config.toml
routed_scale = 1.41
norm_eps = 1e-05
qk_norm = true
Below are experts of layer 3 (counted from 0) of a mixture-of-experts language model. Rows are named router (the router's row for the expert), gate (a neuron's input weights, with its number), up (a neuron's input weights, with its number) and show model dimensions 0-127. Each number is 128 + 24 x the weight over its row's rms, rounded and kept within 0 to 255. Numbers have three digits each.
After each expert's rows: a language model's description of what the expert responds to. This comes from a sample of Wikipedia text that the model never trained on.

# expert 13
router:093147140136130099164129122071147135131108118148141146116143094098155149044112121095105109140156121116126104116164117141091088105142113156140163104117119122159133137135096085098120119130089140172118116137107150148091130132123121101098038118110123117133141139095142103120101132092116123118141125105117111131115104113117095077162142086100122158155090127144110135149127134143146137132136
gate1:127154131150093124165130114108106134134135108193133168163113121129124150093160110125096143117156155088128111123148141175119078109141101137124149146147098111120095118152131168146147132117143107156125088145082128152092115128100066143111125154199095087137123134108166141138153106115166110102109089144115145137125130117115127136150129163141082119147119112168113133119091129125126091110123
up1:144144121139116113126101127127139146137112121142147158169178119123138140126158112118140119115106091115129111108129114153140140086115169131128115146139128146109138186182149125134157105141166117122078153166096139110133165164109118151106104158158096107132099056097164157135137145136147119127138117144186080122150120149123140133125151157074159134125123102170133090126141082114099140124152
gate2:122118160078104144159152117090112116113119139125153129156187109076131125117121139119113106119124128142119123103195122113106102119135138134190152154129109104138127147114125120145142135111123099171130128120142123104151112162145139119083059102153121104131166163116104118089178113090100091162137123110126134109144117160092105132133125104106138185099118122131172101144137114156135132104140
up2:101134117110126100166080130165130109151138163114113125115136126131121083099107074069133142138140106136152121117150122175117137172151065129123137105127142114144119116137104122138126141124145112139135098160116119114130102080097117164110097129115141138132155152136096152111118097116133120105163063142151201150146116168107128109156117110153146153146115150138091122129151106088094147154143
What it handles: Foreign name endings

# expert 19
router:076173091181124094128135105110138154133101125142142134145113136141139158095122107156098116144164139133143103127141155149138127089168158133113128098107127163150139141095127128116159119136112080133148135155115147149112103134110145100137117157086127126095128108147088084096103142094120099149174143117117125134119127130123080097140126107156154140141097078169085150131125164140158152165169
gate1:139148106121136139141147121161153131116149144185155085097123171132130082121127121112121105125108133135153070131144174177140106096147126151118093098093156129125140108160113127114117119129102102137154130176148164156107090123112100072109134109129141102108101150143118115089173129147119125109134151180113128098129128138099153111164158115126126095128138134177146105130139099133091122142180
up1:199179165136121134144128183113137136152118137109127181115105120106052158126095130131133104126138137144137140098103147143122105154140130175101143119136137131126121176113160158114095124068143131115105142129165143157137135170108132120136138127165168130151126112124125111151104111110131164080118132132108120089144134125152116147111128121111143180080132148087143132100119131153133086131120
gate2:117182151138125110143109136180131119133150131160156132125147098087154132125064103179085147106161121083155132092078148135143112111183132131150114100115078124137132104125112125137137121105111123103109100120152129120092127146126143148120135121135146084106176159138152182118165110087125151110128135102134128117089121114092142137145149159117133144118090140148091115100105139117157102129147
up2:093130135162117119165121135137124119157104101079096145121151160154119228125155153093123123136132099150113129132151146129130122111115175131127125129122170070116128120143100142132152133122166096150139111174134128132162114122125154136117157076117158145134135116117106123158127169116111082117125165116126118123171128092125121103129114119145143166084084143140123124115121074158141156113107
What it handles: Commas and conjunctions

# expert 25
router:092156137122112109131128114105138123125122116160149167134113095133141127109133078130121146162146104110102134127135156125148120100159172159150152135142083119137146142067132116101136142158139132110103121151120169145135140129141150156165082094104155111120122121130097044093117109111158076133168137144168081126122085118134111135122117085110120128152093093151121103154120147154152156125131
gate11:146140118120065086123122102103132118107130155144164162103166139121096163146078148118110139125129032192104129111111151107144143099097171118113122130136136121126169111093100118142135089136150118115133114126134140126116141113075130112124118116093115111114125090157117112102130131161144127136191138097122089162140109106136144107137124120135126131150124117098107094114109130122147119136084
up11:132157172093127108111109142081131167115128115123100126157092108122150130129154100117140140106121141095130114123127074131148098137130128164162124147079113155155126138125115144099106160121115142167100146099123102129131143124170169106158148156145148157099126134146144122126160168099109124118113093153152132137149124163143075113129139160176088135111142124175144118060158079125147145131118
gate12:124114164121126128139107167118163162153135129141149076125100111166157148094154083115131129125160099111107132131141127142121129112118099162101122110121104121113154090100128102148153105183154057143114136087117089110133092177136121121183174095097144137145137134091094136154117131118141152123136133098125161119143136089137133169126102110142120129142114115129091095112125163126094156127095
up12:121151167060138143093088138119158177128172135126133125133141111184115117116129126109105038135154090126110119133118149145142127149087105123094142133107101107132134111104123099137143092128156075141154121117123112081146110142096082119147130105137124126147094144131108138171147121121086142150094143131106145126138143145095131130132109108142091153111136180131113104114124138154096125118145
What it handles: Digits in years, numbers

# expert 28
router:086125144116131099145153141098150130116128133146145130097124084091149127118129066091063103124146118106114168117131166133135089104187104158134150105089094145172153114070138116108110146132135124118143145144125133119127142111056165134152120093128138105098133130123127102118139114112131103109154154124137107131162084140166108096123146114093131165119138114132128131131137153100177138114132
gate3:118107116119087152115161119125108145161172148158164151137163139100146124132170107118141124110136146158101173111127163113162122107143119104125165092130136125140155113140120169097096167125148124112188172150077130152095120147084109139143118102123119076138128118153138083136143161120175126112117145109140098148150108127165110137143129148167119160116108123135179157109123140099128122151098
up3:186122123101101142110163109134120138110142116151115113145209160136182104150202164113145132145136152130151127107131106121153129125125132165149140106107151154141178115159084132118091157138172109163133124172089134161146125144137127119115133108128104110098143146147147110108131121127140109129108081120136133118149138099140107108125095132135118134125085147174172111121136096116120138165148
gate4:128130147070106150169176135126142188139156100158120109118126126109111135141103133111084133128141155105148105182111125125121138127112114143127137125071125136118111121124147152149126137155081141108119131117146102102116141132110071193179102095098134111158105098099126093131147121117144142129126146104124125122139112059130123128139138148126142174118131071134154102139130102149180121106137
up4:109136121066153181153133162093131196124129110136145117120126158122147150170166187103085134119130117097106114160135128145120125192120122116094129122128153134148103115109131103145107135117121142101126132109138116122119158145117098205126130147104130087087129128135117134117145133093128140117114117102093140145115115079132127150121168157111185143141140110126144119112106160146160133102101
What it handles: List and table markup

# expert 7
router:088143144133137102145132111106163146107118099125136153111142087105139145087088103112082099120158135121142104115181137131122092087122105147150130082135100134154153137097123114104135135151127068117083140121125169141092106148089153152140130110091110092133125121114111072105113125112143121130142183116161106165146119128143145082142121111083111165153121124121148156145106098143144143158130
gate3:151146118091186165118123132105129166130100182093134137116139131106112158152072147120100135107114170147142128143143132118121109085088145135093154080137110150158137172136113169114125121125140128128114150132105139120101110124075156117101106099137149147160101148133143132129119100110093102148162129145132141141147130125150125138132098153127159155101107112114118172115132142119145185202142
up3:152096157133107154126108101154113122069139086162119111123155120138154100107143098141121120137149143122114138121065171163139125116102101098169158146112123135114117135122101074121132171120128142102168142119111121123136136092149069149192157165135110100177106171174104133157128105119133157121113138115149140136105153145147129124133136123127102074143118131110091112141106124144138145154129
gate4:170085132094159100150129057140111145102093135174120152146109151167146111132151114100110117158132121135112116135145139125164138107111114116128167140099157130156123109132157157119160126128153093133120102149106124119113125091138154137106116087125153116163143131174097133122141153134180126090145078151138162106148117120117124125165122176139093135122148082154089092093100106151136127128150
up4:141122130160111148117108159160140116122157163165129109099141121109090108130135136103142141087124125169099084109109169121128102111134156115107084145140139124108126153067100142085152157070113097140178144128160128167120126096132084141131103115115125145124113103126152123125116121154121114210106141107138121105128129132105127128085150102154132163120123142128096144130164096110134162107095
What it handles: Table cell separators

# expert 18
router:086184134161137126121158111101160150127097117148123156123140117094162135056105130106089097113144139157139115100175159149116094065137114138129105090133124128170161121118146106101117125159139115138085119114115160151123126146115104144129130112111129102130130121123123083127113112118162089107170166095162110151130098117140118102102146100120133143172116088136128124149094104127150139156158
gate3:121138122101095106109117124121147127137152129124131106076135134122118077109093135084154164102143164096122164105111084111141093148165182103129123095143105104127149135109121088141142180133140160107149115119096145128116115156105154125113148100097101088133098121131107149165125158128069124119142151122143131146125112133114131054126151101118145149149104097097138088140129125113158143093100
up3:181152142116113163129112152126098113149098136149124155107120139131105145114165092112152126118090114121136152114132152083172143098177147157129176105076122118145111143108122149125150089145118103194128147113099137098136152130103106089129167168129130118101150129140108129115119105165184159138135117113125138142132146119117153148132116071161094149124141119166142141152139123151153173139155
gate4:088149171113117135112117138139120118109137111159130145105124129087169098125131146133075113155129090161144125109136130122079114136144120133157154133120170177147143164146115157129114134114146114129128142168101162131135162156106182142177107108132119111132168112127136079137157120157145099146123140124149152118083100132125159102119144094122162165125174108150112125090101118066106103160124
up4:096169158132127158130126084097135125098117097165137152106111144126152130100129125140117110113102112174175155101138126132103131104144094066188135143117134149096146135146134144116170146113139104161152138208101121133156162122102119165142123159142123133107154102142102105103147123182165154158128120148121157119102134134117138103124120086150152108108174131152115128132132136107146132159132
What it handles: Table cell separators

# expert 10
router:114139142161153129118182147096151144140125093148129173104161126127146145124113130130118101126172148154111096083127113131105091118126110161127123100141127127171172139137130101136137109137093107152125117128085186165133114116090094174134107114090128082109140106157083098109118137107143122102159132122132070124159105120151129082093157105106151140159109100148088149144129128117144137147132
gate1:112107120116121098124103135119136092125151163165131171092166100141153150099083129186123115094152127080168113112167118126141095113079183113136143119117147124152123126091125098152133125120143132112139125121121118144133157123135095097157155153131112133106070120108140151103112134104126120134164136118110082155118133162100081104161136147112109110089124191108128099158128149153130153125123
up1:118139169108089177135097122094125150159118141096109117115119148146129088094098098146153135127139148082158126095124118120184131130131150109145135138112147159128154119104092116132125093155138173167140145142109084159133130151142098130112119107126137123103099116105136191128116156153147156105195123140100153125141134132118102073135117181110077106138148155103123153130115136139123163129127
gate2:125149131129138129170119099161150113134159135106130114157141139134107125120162158088127177119087150130089118137125143120139120101083165146111140112133127136148134154113130095141101131144107115086060152114164131163170112101112107131124163097130155108120111119160141156111090154077136127161149115144126122136103095118122156169101113143110110141158106118122180124072131108076134172134145
up2:143169120088115132120140114070171125112154129129166170104144145138123103119158154127121140141139123112116127125122121147155147105116132095165105110172141116154129098145143136160126096104105134163070163111095147106123135118147154141118126113128130110113116095112103136117119128143109127168194121096113133134098092095112173124125077159132112076154154107169145107141147132064111136139105
What it handles: Name-initial capital pieces

# expert 15
router:114145121150127129165149147093140150143117146141149151112150120111145129098110122065086111146168113138108142119145187135126118094151129136143149094091125128156124099119129073114141137151090088120122140155071159118148141148097104138144121097097180107095155132108067096110139145095165138101155140151127126156123124146133127096129111120088172123150092100154118110121114150148138109147138
gate0:117131103170141112139152109122151115119086147127159123103112136122127109140146120133142133151110085095118146159150113105104119146138091153139197137109108104117137135140106116117092098128116077094149135125156150132160118119094142146126137075106158130100118145169136133137066157091114135148181158155122148140128119164150096143127125093101173150130080140098117129136192117153115131157128
up0:072084126140119126154114133152157088091147169136132185123130108064096091139136132112156106117126158143147144120148104125119178105140146103098135123137141129128169115134105130134117110135087117131145131137174115160121138115116090097126136058119081127085142104114106124131154122127112154146158114158108124123128099119160160110105112115089096108128144111161128121116138123139180150156159
gate1:122126115112177154164118141167125129111138129081140146108138151154149127111064107140105107102142115124079169146154116143100086135107110146127113101161148145112144120139119141106134144106117150121112126135148096110135107142088124125149093139123144182140128098165118140126131152081105089131136117125145128121076089127114119146164129098116150150086158092169129121102144133138140210111151
up1:181159069130153115090149104112144156165116102138116130109111149128121116087136138169100143116135143143142102157097106148113142130148155157115146143122153090091124111136127095113155134085116131072129107156148149135072155147149129145103138121128084104117153125131157138172119135124094130106161167105149157127133132152152134124124167141138152108075089149107129150160164142127170104109115
What it handles: Prepositions and name starts

# expert 0
router:132134159122152125136152107066114171116131124112091128129115125118148131121142127132100091160120109134088154107147131121133126099143135137118146078142095107167163138119128074090145134175133119097128148148130130140126087150119121107164070086140150072101118123143106083093122090120160128151137161097121143174149123127121115108102120134150122175125109075162137145117126117125169117157139
gate1:145169129139099108124136137092100115138130165114131146106131141135151125095136120112113162104117105124127134122136151145149139098173181143101122163123094134125152167137141140088164113140107131086084096152181153115137084112138140132128090129142088128176103109124123130129109146148140125146159129127114150162141098074105141160131175147147091110106121110079107167106131161075131100151137
up1:156145155117129122129083143123142166143131140123131119092106111110169097153173103077096128083112143121064145149145198110155105096111137110100124136131144139125125157137150114162133096174130151091128142141150129103142133144122150128140128096132132108075153112158133134145130137145116179097111124140064113103114090116143128129125082135130155119095126126131118111103097118126134122066137
gate2:128122113175158067118122147082137112134146094157096152095114091091118130095173122124115135124145124112127094167101096139140170066144116127117142107194159141142139161103156140124152127150140139132124162121136140136110142152165153139140157115195153101171140091117116132084121155125137129134166131122113135157111139120107120107120136152175141115161128129125103097149114123129119094141140
up2:128130116137177132130122138121123134110137087112099129154089186072124129124126145097131124141183110138120148144156073160165115084119139125111146140145140123118133120127142124149171106121151113108153132097099134104095108117112118153139142108115144152148145120156089141103096092109088154100090108188111137150115088137158128081127161126135102158149094099125151089096120106133090120118100
What it handles: Mid-word verb pieces

# expert 30
router:085128134104125139110131137068174136127099143127156140147134094126141127086109125114095165122140120170104121118146120127103119109114128182090134121151104123141180118115170083077115133145157117128108135141120145153124104089090134160118081092096125082125155114133111122109155150138126099127129124105165085146138108104178137093141144136134144148137081084132101138147107131098165121113131
gate1:103133150127113108115161117098098114194153126113135133117122111088107108107142125125119183103140120107129156136110059148127134131125114154097182115128123064121119150147153132148144156123137114149137133089121128116169123161147093139115071124180123087101122163157112119087123113089139098102142131073137128139144102152105145120142118133098150148152103117103085134132164135121119125145127
up1:135151134137092125112173133175136145169107040127162141127093158124087127125119123135090161105120101100163089151141097162149161163098124112114159111137118119104113178138161111120123140094117154115146118150150130132100132170115098073152116112170112123152102137175115118125081137134110138104152172132106135102156100109122144101113135127115124111105124139142103137135125099124129121153143
gate2:136122180118104099096129129120087133123104138121130093138153104089124139119122108178152123111106130132126108140146162168119136107126129165151124165108137100096148076123126083137133121129080142144115114076107154122111068088141114105141100125150155101147181132144098090166083147102145142141169116129142150136145089123154156139099140129143151173128129134126136126155138163119151151164103
up2:136133139141114170105087145139177144112110152141158131172152145120149154155138140145133161165140093126115044104116164172117136127119178117112115101148159116134124160155156128119150119117142142126155114047167158114109113124087102125115124125130089101126121119101105095125155113142116121128146110134123160146165106139140167095125156150106104152109150144131112138170136140107151153140130
What it handles: Syllable pieces in names